From a checkpoint of a small mixture-of-experts model trained on Wikipedia.
Training: 594M tokens, 4533 steps.
Below are experts of layer 4 (counted from 0) of a mixture-of-experts language model. Rows are named router (the router's row for the expert), down (a neuron's output weights, with its number) and show model dimensions 0-191. Each number is 50 + 10 x the weight over its row's rms, rounded and kept within 0 to 99.
Before each expert's rows: a language model's description of what the expert responds to; "comes before" lists some tokens at least twice as common just after its tokens as in all text. This comes from a sample of Wikipedia text that the model never trained on. Tokens count by the router's weight.

# expert 26
What it handles: Sentence-final nouns
comes before: ", ", ". ", ".", "'", "\" ", "s"
router:64 35 55 52 49 53 41 49 50 23 38 57 60 46 35 48 68 60 54 59 50 58 42 38 42 61 60 55 67 39 55 57 46 35 60 47 67 66 46 60 41 61 31 46 44 44 48 53 45 34 30 69 50 43 39 47 50 45 54 46 59 54 48 45 56 45 38 59 54 53 59 74 44 58 55 56 54 55 58 46 59 58 56 60 40 51 41 39 60 42 60 50 52 50 44 41 46 61 47 51 45 76 43 67 57 54 43 51 58 48 49 51 59 61 44 37 50 44 58 49 59 63 68 67 25 60 51 52 48 51 50 63 59 28 45 71 60 49 45 35 44 43 58 50 37 38 69 66 54 39 52 40 44 31 55 43 54 44 42 27 48 61 38 59 48 50 63 52 47 52 59 51 56 61 31 46 50 54 64 38 64 72 38 58 52 66 57 44 60 54 63 51
down0:49 52 54 39 60 72 63 51 48 43 60 51 66 79 45 52 55 32 48 45 58 54 48 45 40 39 61 53 52 42 42 42 52 34 71 44 32 41 46 44 48 57 39 46 48 62 49 43 54 67 38 46 50 41 45 36 42 51 38 48 58 41 55 47 42 50 57 41 70 57 37 44 56 46 42 59 34 46 39 51 50 49 51 61 46 46 41 50 39 43 46 57 63 63 47 53 31 61 65 53 53 55 41 63 38 53 48 73 59 46 61 46 33 42 62 47 42 42 48 60 18 73 49 51 57 22 54 49 77 62 57 40 46 57 41 45 52 49 50 43 48 51 38 50 38 59 34 59 64 54 53 36 50 63 50 53 62 59 40 51 42 50 50 40 39 39 47 55 49 30 44 55 45 45 53 36 57 33 58 69 49 54 51 51 46 41 48 27 52 41 67 47

# expert 23
What it handles: Single letters and digits
comes before: "| ", "|", "(", "m ", "km", "km "
router:72 42 64 52 45 63 52 47 55 55 46 51 46 33 46 47 50 75 55 59 57 55 40 65 56 50 41 46 39 40 54 57 40 56 61 38 57 48 37 41 49 52 58 44 37 51 53 59 28 46 44 56 48 37 49 47 45 44 61 48 67 38 33 56 52 42 34 54 39 54 36 63 42 55 61 46 52 56 51 59 61 55 44 41 27 34 40 44 58 45 65 47 44 59 36 34 28 43 38 47 39 41 53 57 56 40 32 53 41 44 46 57 59 57 38 40 39 57 56 47 49 45 51 58 48 64 36 45 63 32 43 58 51 45 47 57 56 61 65 37 49 40 57 52 34 35 58 60 52 35 70 47 69 50 52 43 49 67 29 63 59 58 43 65 32 58 64 56 47 44 61 27 40 51 46 32 43 38 50 37 41 53 52 58 64 51 61 37 65 46 46 40
down0:28 49 49 33 51 54 41 54 37 57 51 59 48 53 38 58 37 55 57 59 42 54 31 55 51 53 50 45 44 60 50 61 50 68 56 38 27 53 51 49 56 49 45 38 56 62 47 34 24 88 41 38 48 61 65 38 61 57 66 47 54 41 50 60 60 62 39 23 56 47 61 58 34 63 61 61 46 42 60 64 44 52 43 35 38 61 38 41 41 44 53 50 33 72 30 39 52 58 45 42 47 57 50 55 48 21 63 42 48 53 57 49 42 50 56 45 43 69 63 51 51 42 48 56 67 44 54 44 49 52 48 57 52 52 53 43 49 54 59 40 59 59 53 47 48 53 64 58 54 56 47 60 38 40 59 54 41 41 60 57 55 65 49 44 48 58 63 58 55 46 60 55 58 63 41 54 33 63 61 61 42 44 49 29 55 43 38 59 49 38 51 59

# expert 40
What it handles: Table team and venue names
comes before: "| ", "|", "(", "City ", "State ", "Racing "
router:69 41 61 39 61 54 38 47 52 31 47 53 36 35 46 72 47 66 37 58 54 57 40 43 58 55 47 28 55 41 46 51 48 51 58 65 59 45 36 45 47 46 51 36 44 49 48 59 35 37 44 74 45 49 54 40 59 33 55 59 58 53 51 42 51 61 47 57 50 64 57 66 41 59 56 48 40 45 59 62 47 61 60 53 38 47 51 37 59 35 67 58 33 61 38 51 55 54 45 50 49 67 50 42 60 47 45 56 51 48 39 47 49 44 39 44 41 47 60 62 65 48 48 62 40 60 45 42 56 30 38 58 46 40 40 59 41 57 60 48 28 54 78 41 42 45 57 51 59 45 57 48 54 51 56 37 64 56 29 54 60 62 47 65 34 55 63 50 41 47 61 23 39 57 44 44 53 41 61 44 46 54 43 53 48 75 66 33 65 61 56 58
down0:37 61 42 49 65 42 54 46 42 62 62 86 53 39 51 50 46 42 58 58 53 38 63 47 31 59 39 44 45 59 59 50 55 69 45 58 81 56 45 54 49 40 63 37 48 54 49 56 55 46 49 40 47 48 54 51 36 37 64 40 53 44 29 47 35 35 46 72 46 39 54 41 50 65 48 55 29 49 65 49 56 61 38 31 47 53 34 54 65 47 50 42 36 53 55 54 44 56 34 44 55 67 50 52 45 35 61 43 64 33 48 55 51 51 75 50 46 66 52 36 41 52 55 49 58 47 59 51 54 59 63 50 52 53 65 51 47 54 59 54 54 46 62 56 45 34 69 52 37 54 59 59 55 49 52 37 49 39 44 36 47 59 41 61 29 54 35 65 51 45 46 59 40 47 53 48 45 63 68 53 47 48 39 48 43 51 33 64 47 66 38 49

# expert 57
What it handles: Infobox field labels
comes before: ": ", "\n", "by", "N ", "name", ")"
router:62 27 54 56 55 42 47 52 65 39 38 44 48 39 27 66 57 76 47 34 56 63 49 43 58 60 67 48 53 40 60 51 50 39 42 56 54 56 64 46 54 43 29 54 45 44 37 57 39 47 49 90 44 41 31 43 51 55 48 53 57 49 47 59 58 42 50 51 57 59 56 57 35 67 70 40 42 48 43 50 53 57 66 60 42 55 47 38 56 41 61 39 37 68 45 47 38 46 44 57 44 45 40 46 56 50 37 47 46 57 36 64 53 53 39 53 53 51 50 44 41 66 49 55 26 82 46 55 54 40 54 63 46 32 56 64 51 39 41 50 57 46 60 40 43 34 61 55 54 28 50 48 44 47 42 52 63 45 46 37 63 52 53 38 33 46 65 59 51 47 48 50 47 50 45 43 51 51 59 44 56 52 39 62 62 50 56 39 62 60 50 66
down8:42 70 36 42 36 64 49 39 48 45 59 45 53 59 34 44 56 56 50 53 41 52 54 46 51 53 55 39 24 56 51 56 48 66 36 55 46 38 49 56 49 36 41 43 60 59 57 56 43 45 62 52 49 43 44 66 56 20 50 52 57 55 54 61 54 41 54 46 65 45 48 53 47 43 54 61 29 78 50 41 42 62 41 35 59 54 48 48 62 57 46 53 59 39 50 41 47 45 54 46 47 53 48 49 56 60 39 41 50 45 48 49 46 24 30 45 35 33 49 50 49 43 56 58 73 33 52 66 62 54 49 62 56 44 58 59 52 50 59 44 41 53 74 43 59 54 45 47 51 51 50 61 47 46 56 49 33 56 44 47 29 43 56 58 54 29 67 70 59 50 46 50 67 55 58 40 62 51 38 50 52 53 48 40 36 30 59 53 23 28 65 39

# expert 62
What it handles: Sports table cells
comes before: "| ", "|", "Al", "E ", "L", "D"
router:68 42 54 51 51 55 47 49 53 46 50 58 45 35 29 61 55 73 42 51 56 74 34 50 40 59 52 32 50 47 43 58 50 52 54 55 61 39 38 49 56 39 42 44 44 44 46 65 42 33 46 71 34 46 48 45 50 38 47 67 50 49 46 49 32 42 44 54 47 66 45 71 33 65 49 37 58 55 46 62 45 56 49 52 36 55 45 34 63 52 62 42 55 60 38 43 42 50 47 60 33 52 51 55 71 55 34 52 41 33 48 57 40 43 46 42 41 44 44 56 67 50 50 59 36 54 46 47 59 34 55 51 49 38 44 70 46 54 67 56 53 49 59 42 24 47 50 42 49 49 59 31 52 51 55 44 50 52 33 41 59 53 48 49 30 65 50 64 55 42 54 30 44 52 41 48 46 43 50 49 51 54 49 48 70 68 63 29 77 65 46 42
down0:46 49 62 47 32 38 39 62 58 46 48 44 51 51 55 51 37 45 59 40 56 37 44 37 61 52 42 43 50 56 57 47 64 69 48 50 52 54 47 65 37 38 54 46 56 47 50 59 73 61 38 55 36 46 49 66 39 55 36 52 55 53 49 42 42 70 61 23 52 46 52 50 59 59 38 48 48 59 29 50 45 40 43 43 39 52 51 51 54 42 59 58 30 54 53 57 46 44 61 74 54 59 70 44 74 43 51 49 39 66 29 41 43 48 42 49 54 61 39 55 48 32 57 53 52 52 51 30 53 63 49 38 47 55 65 33 42 60 45 49 50 57 25 47 41 53 47 37 45 52 55 38 70 49 52 48 57 52 47 38 51 53 67 51 27 41 34 41 48 46 45 42 49 44 42 68 60 60 44 50 51 43 73 27 43 42 37 38 44 53 68 42

# expert 46
What it handles: Digits in years and numbers
comes before: "–", ", ", ")", ") ", ".", "), "
router:44 44 67 55 51 52 44 46 55 46 49 52 52 60 55 61 50 49 57 52 44 48 46 36 42 84 51 56 66 32 52 57 46 26 53 61 64 52 41 43 50 51 44 45 41 54 40 57 41 46 38 77 46 50 40 44 53 48 48 52 55 61 46 59 28 59 43 61 39 60 54 66 30 59 46 39 55 68 60 65 57 65 49 52 29 58 56 49 64 52 60 39 44 58 46 41 42 54 65 65 57 64 40 53 60 39 49 55 47 63 50 63 53 50 47 45 44 53 47 51 52 53 61 45 43 54 30 54 47 56 51 66 54 35 40 60 59 44 46 38 50 44 78 57 51 46 67 43 37 39 71 34 51 44 51 41 54 49 35 32 59 56 49 50 55 55 52 63 23 60 67 38 41 50 37 45 73 42 43 45 48 55 43 47 45 56 61 40 58 68 58 52
down0:49 43 34 52 48 65 26 46 44 54 50 40 69 49 39 40 56 58 51 42 51 53 54 33 48 39 54 51 38 52 54 34 16 60 62 63 70 44 39 54 45 53 41 44 48 71 51 55 57 59 49 50 49 49 24 59 50 50 62 45 49 48 59 39 65 33 42 46 53 53 44 53 48 46 58 54 49 40 54 43 70 41 56 45 71 68 49 41 49 41 40 54 43 59 56 56 58 52 55 55 60 46 30 34 47 41 30 61 46 57 37 48 47 52 64 34 51 31 24 58 54 65 19 51 59 32 60 53 45 45 43 49 48 45 46 56 37 40 53 58 36 57 47 27 48 48 42 52 45 43 54 51 62 38 55 57 31 49 66 52 36 46 49 41 58 40 40 42 63 53 45 60 52 51 56 54 55 53 38 49 51 40 52 67 63 44 48 34 54 49 53 50

# expert 8
What it handles: Compound word first parts
comes before: "-", ", ", ". ", "ly ", "s", "ing "
router:57 29 52 51 41 30 41 53 44 40 51 60 34 55 42 48 67 46 43 45 44 57 49 49 42 62 54 52 39 34 59 61 43 38 51 54 61 32 57 58 50 55 34 47 33 40 46 51 49 42 56 67 47 53 38 28 59 52 52 49 64 61 39 52 51 48 38 50 44 64 49 78 29 60 60 40 37 52 52 46 48 62 53 64 41 50 50 53 62 47 57 47 45 55 48 30 47 59 60 60 57 62 60 57 46 47 57 44 59 62 53 53 70 61 39 39 47 45 52 56 54 63 69 49 37 61 44 61 55 53 45 58 62 48 55 67 66 65 35 27 42 46 61 43 45 42 63 66 55 39 57 37 68 48 54 49 52 46 44 39 64 49 21 67 46 51 66 44 36 61 43 54 52 52 33 38 61 44 46 34 55 56 30 41 44 64 52 48 54 47 48 54
down0:38 59 53 55 40 44 33 48 57 39 69 57 60 49 30 46 44 38 40 40 69 64 59 40 46 49 53 41 51 44 27 60 36 41 69 46 53 40 66 56 49 48 68 66 76 39 56 43 61 66 57 38 57 64 49 42 56 43 38 49 64 62 54 54 38 47 45 52 55 50 55 32 40 42 48 50 50 41 50 44 51 45 30 37 63 56 49 42 60 40 51 52 34 66 63 43 48 64 68 37 52 60 64 55 50 45 49 67 30 39 51 44 59 55 65 61 51 58 48 42 52 67 39 45 38 35 47 42 66 51 44 51 40 48 55 63 54 40 66 44 54 54 40 54 54 42 53 45 38 18 43 56 57 52 50 54 60 41 47 66 55 49 46 48 54 36 48 41 43 57 43 64 54 47 63 51 49 45 60 70 63 51 61 36 44 44 36 41 49 58 49 43

# expert 9
What it handles: Digits inside numbers
comes before: ".", ",", "% ", "; ", "°", "–"
router:77 27 52 51 45 53 40 53 47 56 54 58 49 24 45 51 52 52 51 49 59 43 25 58 61 69 56 39 64 35 57 56 46 57 50 61 44 60 50 50 49 54 45 49 47 44 44 52 31 40 57 91 53 44 50 50 51 34 49 57 74 52 49 60 49 42 30 51 39 60 39 57 45 61 59 51 54 70 59 54 53 68 56 59 36 53 45 46 61 46 64 40 36 56 45 37 51 55 55 57 54 67 58 67 51 30 51 54 66 55 33 44 59 60 49 50 55 51 41 54 47 40 40 58 42 63 45 49 68 52 56 63 62 39 41 63 48 48 59 45 37 53 58 48 47 49 60 51 52 32 67 45 47 53 48 51 55 62 35 47 61 55 46 60 51 42 50 59 33 64 56 42 63 55 37 38 60 45 44 36 49 64 34 43 59 58 66 52 63 54 47 43
down0:40 46 52 39 33 42 36 48 51 56 55 74 57 37 56 57 64 65 29 57 36 56 52 55 28 57 50 54 62 39 57 45 47 70 71 51 52 30 56 46 49 50 39 46 38 67 67 61 60 55 72 48 55 46 42 64 52 62 53 59 57 59 48 69 54 44 48 52 60 56 55 52 52 48 63 57 52 44 44 43 46 64 48 59 48 35 56 50 59 49 47 37 41 29 37 36 48 54 61 40 54 52 53 51 29 32 58 43 53 39 61 45 68 50 46 60 51 32 35 52 45 41 52 46 54 38 33 48 52 67 40 58 54 60 37 45 44 45 60 60 40 64 50 40 75 44 49 49 41 60 51 52 43 41 39 56 38 46 37 42 49 53 45 72 33 54 42 33 51 63 58 33 48 34 32 50 59 51 54 56 58 46 51 59 39 40 64 50 50 43 62 36